config = dict(
    num_hidden_layers=10,
    hidden_size=128,
    n_experts=256,
    experts_per_token=8,
    d_expert=32,
    d_shared_expert=0,
    hidden_act='swiglu',
    moe_layers=[2, 3, 4, 5, 6, 7, 8, 9],
    router_score='softmax',
    normalize_top_k=True,
    routed_scale=1.0,
    balance_loss=0.000177,
    balance_bias=True,
    router_z_loss=0.001,
    n_groups=8,
    groups_per_token=3,
    init_std_router=0.0289,
    lr_router=0.00102,
    num_attention_heads=2,
    num_key_value_heads=1,
    head_dim=64,
    vocab_size=2048,
    norm='rmsnorm',
    norm_place='pre',
    norm_eps=1e-05,
    positions='rope',
    rope_theta=10000.0,
    rope_fraction=1.0,
    qk_norm=False,
    attn_scale=0.125,
    tie_word_embeddings=False,
    parallel_block=False,
    init='normal',
    init_std_qkv=0.0376,
    init_std_o=0.00842,
    init_std_up=0.0376,
    init_std_down=0.00532,
    init_out_by_depth=True,
    optimizer='muon_variant',
    learning_rate=0.00902,
    lr_mult_o=2.0,
    lr_head=0.00817,
    warmup_steps=200,
    schedule='wsd',
    decay_fraction=0.749,
    decay_shape='pow',
    final_lr_fraction=0.0,
    batch_tokens=[32768, 65536, 131072],
    max_seq_len=256,
    doc_mask=True,
    z_loss=0.0001,
    train_tokens=548500000,
    max_steps=7592,
    dataset='wikipedia_en',
)
Below are experts of layer 2 (counted from 0) of a mixture-of-experts language model. Rows are named router (the router's row for the expert), down (a neuron's output weights, with its number) and show model dimensions 0-127. Each number is 128 + 24 x the weight over its row's rms, rounded and kept within 0 to 255.
After each expert's rows: a language model's description of what the expert responds to; "comes before" lists some tokens at least twice as common just after its tokens as in all text. This comes from a sample of Wikipedia text that the model never trained on. Tokens count by the router's weight.

# expert 31
router [119 119 121 121 105 127 122  94 128 110 137 108 126 117 111 151 121  97 120 133 135 158 116 152  97 148 112 138 119 118 162 134  94 134 100 104 158  96  99 174 132 139 116 112  65 172 133 145  79 129 133 122 156 157 102 141 111 167 111 121 135 107 168 138 125 151 141 137 131 173 117 148 138 123 144 149 126 122  91  69 134  93 151 108 150 158 151 154  84 113 132 133  76 113 147 130 128  82 116 152 140 143  79 158 154 139 147 171 116  87 115 137 120 116 164 121 169 121 117 134 117 144 113 144 130 196 101 140]
down0 [123 132 146 154 118 139 185 120 126 111 118  91 119 165 135 151 174 114 137 175 152 159 106  89 111 143 139 169  99 140 119  96 105  98 129 101 154 154 121 159 166 130 139 121 142 138 119 156 183 123 146 165 130 159 134 159 128 128 118 141 151 152 128 117 100 118 106 137  93 119 160 122 144 132 168 150 126 117 139 155 164 123 136 129 144 105  82 113  64 128 111 163 154 125 158 104 155 143 121 158 153  97 103 164 116 118 134 129 115 104 131 173 136  92 160 117 158 127 134  88 133 161 129 104  92 102 105 146]
down1 [109  98 170 146 161 124 100 127 117 155 134 141 162 127 111 128 124 107 142 139 138 115 125 158 139 129 124 172 129 141 167 120 174 169 138 199 111 133 100 134 112 130 169 142 128 146 163 156 140 164  86 153 136  88 134 108 110 154 127 161 130 138 150 142 113 121 100  80 128 132 132  94 112 130  99 137 136 115 129 175 112  88 129 149 138 130 128 132 146  83 119 139 128 120 131 131 124 148 159  95 131 176  87 173  89  79 128 132 144 147 119 121  86 120 100 156  91 107 148 135 136 148 119 172 131 160 159 147]
down2 [135 133 136 132 141  84 131 121 142 146 151 128  88 145 100 125 103 114 110 166 125  97 155 111 101 116 133 175 133 123 126 160 116 106 110 121 141 130 150 124 106 121 150 139 124 125 199  76  89 137 143 105 144 142 149 128 115 130 151 127 111 125 141 146 126 115  92 141  74 199 119 146 135 114 131 123 110 101 150 148 113 154 133 126 145  98  67 152 142 121 158 155 119 145 153 110 163 111 156 100 142 118 105  78 163 123 144 180 112 140 117 111 104 144 149  96 157 122 114 128  91  94 123 138 113 169 127 177]
Description: Opening quotes, parentheses
comes before: "1", "2", "born", "M", "S", "A"

# expert 56
router [103 129 128 111  86 109  93 129 162 114 136 115 121 121 135 149 179 129 145 164 171 130  87 167 105 150 115 142 103  99 141 146 127 121 120 119 150 121  91 134 155 118 116 121  95 160 117 126 131 138 152 137 134 147  95 200  80 186  95 104 130 108 138 137 143 155 150 145 131 175 126 134 164 103 136 147 123 110 115 113 167  61 133  75 156 121 141 123 110 147 143 105 134 122 143 128 144 120 118 141 137 142 105 156 157 143 118 127 111 106 113 148  78 121 169 107 141 128 104 130  99 111 117 134 160 155  89 151]
down0 [149 156 105 133 125 159  85 126 114 110 137 151 113 151  89 166 163 142 165  97 138 154 122 116 138 148 104 114 165 143 156 131  98 107 143 125 167 160 127 149 123  58 135 134 108 106 122 141 108 148 112 104  99 127 113 118 102  92 152 126 130 147  97 159  89 139 150 111 119 131 127 173 133 148 163 142  91 135 112  94 128 126 136 100 161 141 121 133 117  93 135 136 125 122 105 158 130  78 111 110 108 143 140  97 156  70 153 109 179 108 165 111 109 102 134 175 177 130 132 107 115 122 109 129 124  91 121 152]
down1 [128 103 141 131 158 146 112 145 117 109 143 113 121 182 124 203 159 135 121 148 157 163 116 155 126 140 143  95 147 167 157 133  73 107 137 128 106 165 107 123 129 143 134 116 141 123  83 131 153 108 105 119 110 140 134 138 144 148 192 123 142 124 150 139  84 137 138 134 154 167 140 120 156 125 101 133 146 197  97 138 112  88 124  93 138 117 142 128 118 133  96 106 125 139 176 163 135 121  91 158 153 146 116 149 141 126 132 114 145 117 140 147 101 113 118 154 129 141  93 100 168 134  72 120 116  94 122 121]
down2 [117 105 110 144 103 147  92 112 102 105 106 115 113 131 104 129 134  86 147 136 123 116 117 143 128 191 137 163  98 141 101 155 140  95 131 101 119 102 128 152  97 205  91 108  89 104 102 146 146 137  99 103  98 102 100 113  97 134 133 177 150 114 136 140 152 107 127 155 156 113 141 173 117 105 134 155 108 119 122 117 143 178 180 137 126 140 133 122 110 172  96 127  83 160 186 165 163 140 121 121 138 156 115 138 126 146 143 138 125 141 119 109 131 115 145 148 148 142 121 136 148 147  98 108 112  99 116 147]
Description: Mid-word re, dis pieces
comes before: "\n", " The", "pl", "v", "port", "fer"

# expert 20
router [116  93  80 126 105 126  68 115 141 125 123 122  76  80 132 144 148  98 159 167 148 143 120 166 114 158 110 119 113 119 119 156 113 103  92 121 144 131 128 207 139 137 111 104 100 151 126 150 112 146 139 123 145 185  79 136 112 132  96 105 185 115 134 144 130 131 149 119 143 136 125 163 135  78 155 125 122 129 117 118 128  96 145 112 130 121 140 127 113 138 184 138 103 143 143 133 136 127 105 125 141 128 128 142 145 128 153 120  95 101 104 133  66 118 149 178 134 119 117 110 109 121 133 138 144 128  71 129]
down7 [122 172 144 144 137 156  93 123 146 162 149 124 137 136  98 164 120 119 164  99 132 115 145 103 116 137 160 105 109 139 103 164  99 111 152 143 129 106 129 153 171 130 111 128 146 158 115 153 108 165  91 115 140  98 128 163 137 128 121 121 118 108 103 149 118  74 173  85 132 125 124 150  71  88 161 101 130 106 127 150 133 136 123  92 173 109 146  91 160 131 126 112  88 146 105 126 135 113  88  92  72 124 130 128 119 113 172 132 147 121  93  85  94 134 130 114 162 116 156 119 147 102 130  89 121 122 122 109]
down8 [111  91 156 150 132 164 109 143 130  83  97 128 134 137 107 139 133 139 134 113 135 115  98 124 123 101 111 132 113 115 116  75 151 117 152 123 133 155 151 149 141 135 153 127  97  81  97 130 138 153  83 142 163 148  80 127 112 143 175 127 154 157 132 149  90 169 154  78 178 121 135 159 115 117 115 118 125 110 127  95 175 161 153 115  82 146 135 157  98 112 166 135 158 134 147 115 108 114  99  86 144  96 139 166 149 125 125 136 115 138 140 110  98  95 149 125 136 129 142 109 143 127 156  86 114  76 129 114]
down9 [141 124 116  95 131 150 122 126 122  98 187  86 107 111 113 146  97 156 121 130 216 120 164 103 163 120 133 132 146 161 115 150 128 117 176 135 138 150 139 103 141 107  97 177 120  97 111 113 135 153 119 105 142 117 111 103 123 166 114 127 131 143 121 152 128 117 136 180 127 120 136 129 144 100 127 128 100 147  85  88 105 164  88 124 109 173  78 118 132 110 108 136 109 125 114 136 132 121 119 163 171 134 166  76 184 143 141 141 138 144 143 155 107 126 105 104 134 117 136 130 143 115 146 104 117 107 152 119]
Description: Leading digits, zeros
comes before: "0", "9", " |", "8", ".", "–"

# expert 58
router [106 140 136 103 116 134 108 121 148  89 124 117 128 103 119 112 144 126 159 164 146 120 112 148 114 138 106 211 116 117 112 142 121 103 114  94 131 144 135 140 162 124 122 122 114 170  84 125 134 139 152 113 152 149 134 174  95 151  78 136 158  91 156 151 175 125 148 132 135 151  94 148 146  62 158 139 151 118 121 105 166 121 195 109 132 161 157 145 123 100 120 112  89 116 137 140 134  99  89 122 115 116  75 142 138 135 144 131 122 104 118 116  67 137 146 105 125 143  94 134 124 126 124 146 152 128 120 121]
down8 [125 139 113 112 122 115 121  79 125 143 129 123  92 112 133 140  87 180 157 116 111 124 143 105 110 106 152 165  98 163 168 119 124  95 134 115 130 101 139 106 100 150 127 121 100 152 129 155 119 147 107 135  96 171  73 122 139 145 136  83 110 148 134 127  93 127  89 142 132 102 107 147 150 124 134 161 110 112 127 112 122 127 154 140 135 129 128 166 116 177 182 102 162 159 131 133 133 115 112 167 124 101 140  88 145 141 142 131 104 133 107 124 160 145 147 137  93 155 151 163 119 144 154 106  67 185 170 136]
down9 [139 132 102 166  97 144 163 115 109 154 117  99  96 140 100 152 111 112 134 124 176  98 104 112 132 116 124 154  90  95  96 124 128 118 154  93 123 113 127 149 133 143 114 112 101 123 172 112 129 139  67  94 121 155 135 111 121 124 118 131 129 172 104 139  99 150 107 159 122 107 146 124 130 127 114 126 125 101  92  89 130 138 105 132 140 109 112 150 169 104 151 147  97 103  84 159 150 121 110 157 137 163 128 159 154 123 182 118 126  92 107 180 144 166 123  97 159 171 104 103  83 120  93 118 122 153 139 123]
down10 [138 187 132 114  88 105 115 128 128 144  99 113 178 137  91 129 151  94 139  89 129 114 137 120 170 107 181 135 125 146 143 125 131 105 134 155 106 132 154 116 127 133 106  91 152 137 121 159 122 170 137 134 142 144  94 122 154 140 147 110 147 121 137 158 115 119 132 142 108 164 173 154 139 145 112  87 132 146 109  93 127 130 154 151 111 158 138  96 122  58 118 123 115 100 182 110 173 115 104 184 124 131 112 174 129 112 124 127  76 143 129 109 120 129 101 173 151 147 114 112 114 144 132 156 117 146 123 158]
Description: Sibilant word endings
comes before: ",", ".", "tern", " of", " and", "h"

# expert 40
router [ 79 134  96 108 147 117 133 108 140 111 110 129 123 102 136 153 153 128 128 194 134 128 128 137 120 151 127 137 124 129 127 134 133 133 112 116 123 123 130 143 124 107 108 101  83 131 143 145 132 128 133 136 149 169 118 158  97 138  69 115 181 132 165 138 140 135 130 146 146 136 117 159 149 115 169 184 143 116 115  92 168  73 143 132 137 112 139 121 121 134 153 124 115  92 149 122 206 122 108 122 129 149 114 115 162 189 116 154  66 105 113 128 116 136 145 112 149 124 109 203  95 153 127 132 142 134 132 131]
down0 [103 142 111 155 147 116 138 174 160 113  58 146 121  94 103 127 154 148 148 167 166 127 119 161 127 152  93 139 111 125 134 156 117 102 157  95 125 118 139 129 156 160 121  95 131 119 187 154 158 141 154 121 151 150 136 124  96 132  90 140 148 131 110 129 163 115 174  95 123 153 150 104 133  92 133 136  94 126  77 112  86 150 136 132 133  77 119 151 114 105 127 149 188 133 143 113 130 126 134 151 138 134 145 118 128 133 123 155 101 141 179 151 123 129  95 119 158 132  87 128 102 124 103 125 166 121 156 140]
down1 [158 117 163 127  96 154 127 125 145 152 109 101 105 144 174 167 145 144 129  99 124 155 107 120 127 141 108 130 119 142 117 148 112 150 108 130 122 147 132 139 131 117 138 110 129  90 106 106 152 145 148 163 106 133  91 137 146 112 133 117 150 141 131 176 117 142 127 164 145 184 145 124 136 138  91 109 158 119 143 103 121 134 185 122 133 127 126  83 140 145  98 139 150 150  79 160  89 140 114 122 167 122 165 121 110  95  73 143 124 109 104 125  95 157 120 157 129  63 125  85 117 157 167 114  78 142 156 148]
down2 [160 142 153 123 155 146 159 103 100 120  96 116 122 150 114 137 117  84 162 138  98 106 139 125 115  85 156 169 142 153 136 113 156 150 124 127 115 133 111  93 125 130 107 110 111 129 155 100 148  93 105 151 119 157 139 108 121 115 171 123 153 135 100 130 149 135 135  96 145 125  76 137 149 188 155 117 116  90  76 135 155 138 111 132 149 105 106 106 104 132 176  96 153 162 136 137 126 129 126 129 109 117 147 145 115 148 121 162 141 160  88 131 140 135  89 125 149  87 175 146 100 185 169 133 149  88 137 121]
Description: Full stops, decimal points
comes before: "\n", " The", "0", "5", "4", "7"

# expert 26
router [ 94 132 132 125 102 131 111 131 142 135 128 137  56  98 137 146 151 135 170 145 117 145 119 173 133 173 101 132 102 114 132 135 121 106  76 105 152 105 125 205 123 122  82 119 111 135 135 175  84 132 138 119 145 160 102 179 131 130 120  61 167 103 133 120 132 141 149 137 164 140 125 153 146  81 157 131 131  91 115 110 124 126 152 113 134 152 144 134 118 132 179 145  88 153 135 134 128 136 104 131 115 140 108 126 169 131 127 132  72 115 105 141 116 142 127 130 149 127 120 121 121 118 133 146 167 126  87 133]
down0 [ 87 162 138 181 102 145 117 130 120 137 164 130 167 168 128 167 140  94 138 150 142  75 108 111 145 124 150 113 113 127 132  95 131 115 136 103 135 114 130  90 148 128 137 115 139 139 101 156 128 130 134 138 148 128  63 139 154 132 125 131 167 153 175 117 121 107 143 103 113  86  78 130 140 142 153 107  94 142 146 156  86 115 126 111 160 111  77  97 163 122 169 127 150 101 145 113  93 116 100 129 147 105 147 103 121 108 143 106 124 162 115 130 111  98 115 134 114 124 177 155 173 139 112  89 136 151 145 129]
down1 [116 118 143 139 124  72 182 102 150 148 136 127  83 141 133  97 115 156 136  83 119 165 116  96 124 153 115 129 170 140  85  90 144 190 160 171 168 108 121  99 114 134 123 186 115 122 121 147 139 101 132 123 122 136 113 148 136 133 107  86 115 156 140 116 149 155 118 134 161 130  94 150 119 128  99 111 160 104 129 150  95 120 147 108 122 127 128 151 112 115 133 117 141 114 106 132 169 142 164 100 127 128 127 112 127 116 119 102 165 168 180 128 171  94 103 144 116 113 119 158 115 112 150 160 135 113 173 134]
down2 [103 159 132 116 117 123 120 141 141 152 122 109 131  90 129 123 130 137 137 127  84 125 123 142 122 138 120 115 130 147 140 146 157 119 112 115 116 170 166 140 154  88 120 166 163 153 142 110 148 177  68 115 148 158  81  97 197 117 154 133 152 150  89 150 146 146 174 119 131 136 147 150 112 126 130 129 112 108 130 124 156 114 171 135  97  85 115  98 139 118 139 142 111 139 100 123 177 184 113 103  83 145 150  72 111 122 160 131 105 146 153 143 116 129 146 138 145 121 154 123 158 164 133 120 100  91 122 132]
Description: Digits 1–3 in dates
comes before: "0", "9", "8", "5", "4", "6"

# expert 29
router [141 130 134 130 125 126  71 119 171 114 126 123 131 104 143 149 167 117 143 134 130 155 109 171 103 187 135 131 101 129 139 188 130 105 111 121 143 150 123 157 118 133 121  86 119 139 108 131  96 184 155 127 118 181 115 121 121 137  86 119 172 121 133 164 135 146 140 129 144 124  99 174 125  96 132 134 165 105 110 109 127  83 148 129 126 179 128 129 122 124 198 109  84 119 136 146 146 122 107 142 174 125 114 146 139 133 175 137 104 118  86 143  99 149 156 177 125 136 123 114 102 143 135 135 135 116 112 135]
down7 [145 145  82 124 141 156 134 107  86 144 140 142 164 116  88 142 110 145 146 113  83  99 123 112 122 115 146 132 107 150 127 121 143 111 130 147 118 116  99 155 107 177 165 165 132 129  85 147 106  83 141 133 125 138  96 111 142 120 178 131 107 135 166 119 184 127  86 113 153 143 147 161 108 131 157 124 100 121 129 135 158 117  89 109 151 113 108 104 146 144 118 133 110 146 126 163 108 108 135 121 114 133 154  92 131 136 103 116 149 116 155 116 153 112 139 120 169  95 165 151  95 107  94 138  78 158 194 144]
down8 [116 111 104 126 107 152  91  94 120 112 128 146 112 159 173 136 101 110 110 135 121 121 180 112 142 107 154 101 121 149 111 132 117 124 148 140  96 113 147 140  93 168 148 146 129  82 144  65 123 113  58 121  92 121 112 142 117 146 160 125 137 140  92 104 140 155 143 118 101  96  94 152 154 130  93 115 141 141 131 159  97 153 127 129 110 116 113 115 145 159 136 119 141 119 147 138 183  98 134 113 155  95 103  88 107  93 124 132  99 138 100  98 145 115 131 131 123 119 191  86 139  88 158  98 129 124 128 132]
down9 [135 145  94 148 132  96 153 118 130 130 143 139 125 146  99 109 132 112 100 152 180 111  84 156 153 113 148 126 134  82 125 130 155 109 118 117 142 144 135 109 145 170  98 151 154 116 169  98 107 127 112 120  96  87 114 137 154 152 100  98 157 119 131  97 164 153 155 163 149  85 136 158 162 137 125 114 109 121 128 121 130 166 147 132 127 126 139 110 106 130 153 145 143  97 126 111 136 108 140 102 102 132  89 124 190 149 147 139 168  60 108 127 143  99 132 106  86 138  87  82 101 116  93 116 150 104 131 129]
Description: Digits in numbers
comes before: " |", "0", ";", ".", "–", "8"

# expert 47
router [130 127 116 125 132 149  97  81 163 111 100 102 117 118 161 158 162  96 167 132 133 158 124 135  71 133 138 134  70 116 132 142  96  94 102 115 146 105 113 164 152 127 105  85  99 133 102 132 123 143 135  97 157 138 114 133  97 135  99 100 154 118 156 135 123 159 166 136 139 137 119 140 128  97 148 172 141  77 103 120 130 115 155 137 133 119 159 153 120 110 139 127 123 130 164 152 136 107  93 122 156 158 110 140 171 167 139 167  83 123  98 123  87 104 156 147 131 135  93 152 123 154  96 156 132 140  94 156]
down0 [151 114 114 123 172 129 150 143 190  90 122 158 149  93 157 147 165 130 128 156 136 149 125 113 134 174 118 173 150 104  80 126 147  83 131 151  67 150 110 150 167 141 153 177 105 114 142  93 108 111 129 156 145 113  67 113 132 147  95  72 108 129 123 116 161 150 121  86 138 123 128 102 131 119 108 147 156 142 114 161 111 130 114 130 116 139 121 108 149 180  90 130 149 116 103 160 148 137 164 130 127 143 157  98 120 129 117 141 144 118 140 122 133 128 116 122 144 132 137 112 100 133 146 161 104 132 158 115]
down1 [101  97 149  89 101  91 100 102 109 113 131  98  88 134  90 135 120  62 157  89 119 129 116 128 125 122 105  88 141 114  75 139 149 153 129 119 154 142 142 134 127 124 135 200 110 105 170 128 135 103 116 102 114 104 128 115 113 100 137 145 143  96 104 132 115 183 115 145 134 119 107 119 137 111  91  94 144 122 149 108 171 106 158 118 149 110 146 125 130 145 100 116 100 143  86 159 161 115 108 136 113 146 114 123 108 122 153  97 111 132 157 125 104 133 117  93 166 144 116 118 109 121  92  96 177 120  95 129]
down2 [104 154 111 140 175 143 125 147 104 145 125 113 141 169 158 102 129 125 107 108 141 114 140  82 102 108 150 117  85 127  92 112 117 164 148 140 127 102 146 109 135 107 134 148 128 118 117  98 130 144  27 111 103 117 114 152  81 118 146 143 124 128 104 114 117 124 147 137  97 136 142 118  97 114  77 101 128 105 138 120 121 103 158  97 158 142 154 143 162  71 157 123  96  98 159  96 106 123 138 119 166 128 126 117 141 145 120  92 121 133 149  99  96 109 163 140 133 110 135 105 105 137 126 153  97 148 161 165]
Description: Mixed symbols and fragments
comes before: "\n", "|", " /", "N", "ren", " War"

# expert 57
router [129 140 155  78 148 100  94 122 131 129 112 112 134 103  83 128 132  82 145 131 166 134 129 143 130 146 113 122 105 118 111 149  87  40 125 119 157 105  88 135 168 121 125 135  96 156 125 128 102 155 151 126 141 148 134 148 127 135  99 104 168 148 121 140 126 153 130 139 133 156 122 169 154 110 137 210 135 118 122  82 138  83 134 128 139 114 138 172  83 155 145 109 125  75 122 155 142 128 104 157 158 179 102 163 156 128 136 121 122 123 110 146 128 123 137 128 121 116 122 153 138 129 128 152 141 133 116 151]
down7 [128 164 132 118 147 111 137 129 132 111 156 131 133 118 131 109 159 142 116 128 139  85 147 117  91 141 124  99 151 149 106 156 132 132 150  99 159 136 140 124 137 110 150 184 108 116 128 113 125 137 119 145 137 139 135 135 102 105 104 189 113 124 134 114  82 127 126 165 121 126  90 151 115  95 136 109 147 119 116 134  92  97 116 117 132 104 143 152 132 125 158 101 116 142 160  75 129 140  78 150 124 116 123 132 135 122 226 151 109 114 132 180 129  96 169 109  99 141 176 147 103 166 165  93 162 135 108 150]
down8 [172  89 134 145 149 126 153 118 116 162 137 151 152  87 167  88 130 136 111 132 126 122 178 122 155 133 149 124 141 160 115 118 121 140 135 110 161 109 112 143 128 120 114 143 104 112 136 103 119 119 145 128 142  89 126  99 141 216 124 126 171 129  97 127  96 156  94 108  84  77 124 130 147 133 145 143 155 163 137 152 154 117 103 132 100 132 163 120 111 144 146 156 117 106  46 122 122  90 138 128 108 101 143 125 137 135 149  95 160 109 132 138 146  99 106 107 129  92 155 119 141 121 138 126 161 120 159 104]
down9 [142 154 107 148 140 122 158 143 119 131  81 165 124 143 140 153  85 135 129  89  99 134 100  90 119 127 115 118 149  78 100 105 101 128 129 166  99 141 116  97 137 153 113 138 113 116 123  92 149 110  88  97 120 123 168 102 160 134 111  99 133 161 128 136 100 139  50 105 107 113 144 145 120 121 130 161 138 124 128 116 120 133 105  97 145 157 110 112 147 172 141 102  83 147 101 170 120 136 145 131 118 130 140 115 136 125 143 108 108 146 157 104 131 113 145 144 137 102 116  92 133  67 140 155  79 151  78 106]
Description: Prepositions and auxiliaries
comes before: " the", " a", " been", " his", " an", " not"

# expert 61
router [126 126 126 121 154 118 101 105 127 116  85 124 125  74 115 161 139 103 180 148 135 131 133 159  95 157 127 127 125 106  91 149 112  91 116 120 187 132  77 145 130 101 123 116 114 132 125 145 124 145 134 110 119 163 139 128  89 144 130 120 114 125 146 145 201 137 135 142 184 159 103 175 143 126 144 127 149 119 102  83 122 117 125 119 131 157 183 146 100 190 121 107 115  94 139 152 131 114 116 156 133 156 106 117 144 131 126 145  70 125 116 128 116 109 145 121 161 155 123 132  89 144  89 151 127 138 105 118]
down0 [191 139 102  96 146 109  94 139 144 120 162  91 115 125 101 124 111 125 126 207 121 160 101 140 116 136  91 121 140 122 114 125 119 108 127 139 125 136 149 141 150 112  97 169  73 110 107 137 116 183 160 136 106 174 139 119 108 125 130 131 137 117 170 130 133 129 135 101 126 112 109 138 108 112 197  94 146 121 153 139  93 146 169 109 138 111 138 143 105 122 136 161 113 104 131 153 177  63 123 164 118 165 127 105 140 125 148 154 166 128 111 130 139 143 130 111 129 117 116 125 112 112 119 130  95 122 157 153]
down1 [138 139 140 109 110 141 126 128 119 100 126 159 169 115 137 137 168  95 109 125 102 170 119 112 129 127 169 130  79 119 135  99 121 188 119  93 139 161 123 127  88 145 121 120 131 119 143 111 138  92 124 118 150 134 124 160 167 131 134  56 130 153 155 127 135 124 155 100 150 123 149 110 143 132 158 135 103 115  78 103 115 151 162 109 147 119 130 127 144 141 100 176 145 122 159 126 190 131 133  89  77 141 116 130 147 172 121 102 159 152 154 128 139 143 141  90 135 100 166  89 139 145 102 140 103 162 120 144]
down2 [ 52 133 134 123  82 140 113 133 150 142  80 122 168 126 133  95 122 121 154 142 125 136 161 138 124 160 122 112 131 123 111 195 105 153 154 116 126 125 127 155 144 125 108 152 118 152 115 108 139 120  64 157 157 140 124 106 125 132 134 117 138 146 152  82  92 132 151 119 137  78 126 135 160 102 166 115 116 115 134 164 136 145 131 138 126 103 127 125 109 105 121 128 139 116 176  91 158 108 132 166 153  90 113 124 136 181 122 126 116 141  71 110 134 137  84 150 136 166 138 150 114 151 155 142  85 145 122 144]
Description: Sports table pipes
comes before: " ", " D", " M", " B", " S", " C"

# expert 17
router [114 126 133 128 121 122  83 133 150 128 113 106 116 140  97 118 147 109 131 112 134 133  84 139 115 137 135 119  93 131 109 117 112 119 118 120 200 135 104 137 122 103 122 112 120 145 125 127 127 159 143 124 147 195 114 139 121 165  98 121 106 110 124 147 121 144 131 153 143 141 128 176 187 125 133 164 127 120 101 136 136 103 154 122 150 105 163 164 121  80 109 128  97 103 130 132 158 138 108 124 110 138 114 111 141 156 151 166  57 132 136 162 127 138 149 151 141 208 118 143  72 132  70 128 162 122 122 131]
down0 [138 109 150 109 175 185 134 110 110  89 141 124 118  98 123 122  86 165 151 115 126 127 114 145 116 115 110  81 123 130  98 126 106 119  97 119 120 123 147 122 139 106 140 150 149 144 118 132 135 139 119  90 113 158 138 150 109 112 131 130 122 131 112 185 146  86 174 141 126 169 141 146 122 113 126 125 118 137 114  67 115 103 131 147 128 115 152 129 136 128 158 109  93 148  94 189 101 106  51 112 118 133 132 132 131  91 153  93 124 128 125 142 158  98 130 111 113 149 164 144 128 165 114 159  88  69 109 129]
down1 [137 151 133 117 127 146 106 113 127 167  80 128  98 122 149 137  76 162 144 125 128  89 112 118 136 125 110 144 116 164 143  90 157 153 108 116 134 104 128 139 125 136 166  90 132 164 147 157 198 131 170 122 141 147 128 160 132  97  98 128 100 136 114 143 121 122 141 123 113 106 113 104 145 118 123 120 102 159 168 154 161 102 125 124  91 111 167 152 128 114 152 157 114 141 139 127 116 105 120 142 123 137 108  86  81 150 142 138 120  86  99 175 135 129 110 126 134  85 104 111 109 160  82 100 171  74 111 132]
down2 [158 146 126 131 122 116 163 158 162 132 145 180 174 147 150 146 102 159 102 128  99 158 152 128 108 152 135 132 108 128 168 146 125 139 146 118  98 119 125 117 143 113 111  94 137  97 120 148 106 113 144  95 127 147 147 120 108 126 147 176 214 112 131 131 145 134  96 131 148  92 150 104 140 105 158 122 127 124 145  90 116 128 130 142 111 131 102 116 142 142 159 140 133 157 131 143  98 129 101 155 132 136 156 103 119 173 113 113 150 135  85 139 122 102 111 122 123  59 152 144 198  79 158 149 128 135 117 130]
Description: Table cell pipes
comes before: " ", "\n", " —", " +", " −", " S"

# expert 3
router [114 143 142 134  91 125 109 116 156 109 117 114 128 124 129 173 125 124 141 152 158 134 111 154 121 164 162 121 110 130 148 131  85  72 111 100 128 111  80 117 135 107 131  84 104 154  77 145 122 152 125  72 120 151 132 125  99 135  97  94 137  97 150 158 122 157 155 156 144 140 141 124 165 118 129 144 121 130  86  78 174 100 117 101 133 145 176 124 141 147 120 116  96 125 127 125 190  86 113 167 118 134 101 136 153 177 119 123 118 145 129 146 114 133 126 119 153 125 101 138  86 101  75 126 141 121 122 133]
down0 [115 114 126 133 113 116 128 130 127  78 177 125 130 161 163 171 107 112 144 146 123 118 111 133 130 100 139 138 108 142 152 100 164 113 184 119 108 100 191 123 133 128  99  82 139 117 126 131 108  77 111 124 111 160 139 180  86 122 133 119 109  73 132 137 118 114 128 104 147 101 154 111 118 128 115 140 125 184 102 101 134 128 123 124 140 110 132 177 193  91 113  99 139 150 112 121 134 136 117 132 120 118 126 121  99 121  60 124 110  97 143 135 140 169 149 124 126 148 135 166 115 151 121  94 114 128 107 101]
down1 [143 145 102 155  81 117 106 105 132 133 177 116 105 158 122 142 125 119 104 158 133 113  83 127 100 145 132  80 102  99 120 129 138 123 126 106 154 116 130 159 147  98  72 149  99 120 166 119 128 127 136 120 140 151 117 169 120 128 121 137  93 147  73 129  91 163 157 137 124  96 115 118 138 128 151  76 126 118 185  98 143  92 158 152 120 114 142  81 104 119  85 156  94 120 131 164 162 137 102  89 148 146 112 116 118 113 119 125 105 144 151 167 104 140 148 153 107 148 132 155 138 127  84 143 118 107 117 111]
down2 [129 115 163 118 129 114 110 139  99 151 159 166 104 139 127 129 168 137  94  91  69 115 146  94 117 113  95 123 159 123 152 151 101  97 173 125 129 105 168 126 135 132 108 104  91 126 125 103 124 129 180 131 141  81 149 130 109 134 198 122 127 145 140 119 134 154 138 138 143 104 139 182 130 147  87 134 129 129 123 132 122 161  79 152  91  62 121 141 149 134  94  99 113 132 139 117 130 107 143 122 180 120 125 123 127 105 131 158 108 163 142 134 137 102 100 117 129 128 127 124 150  86 130 113 143 144 177 112]
Description: Infobox and table delimiters
comes before: " ", "\n", " U", "-", " •", " C"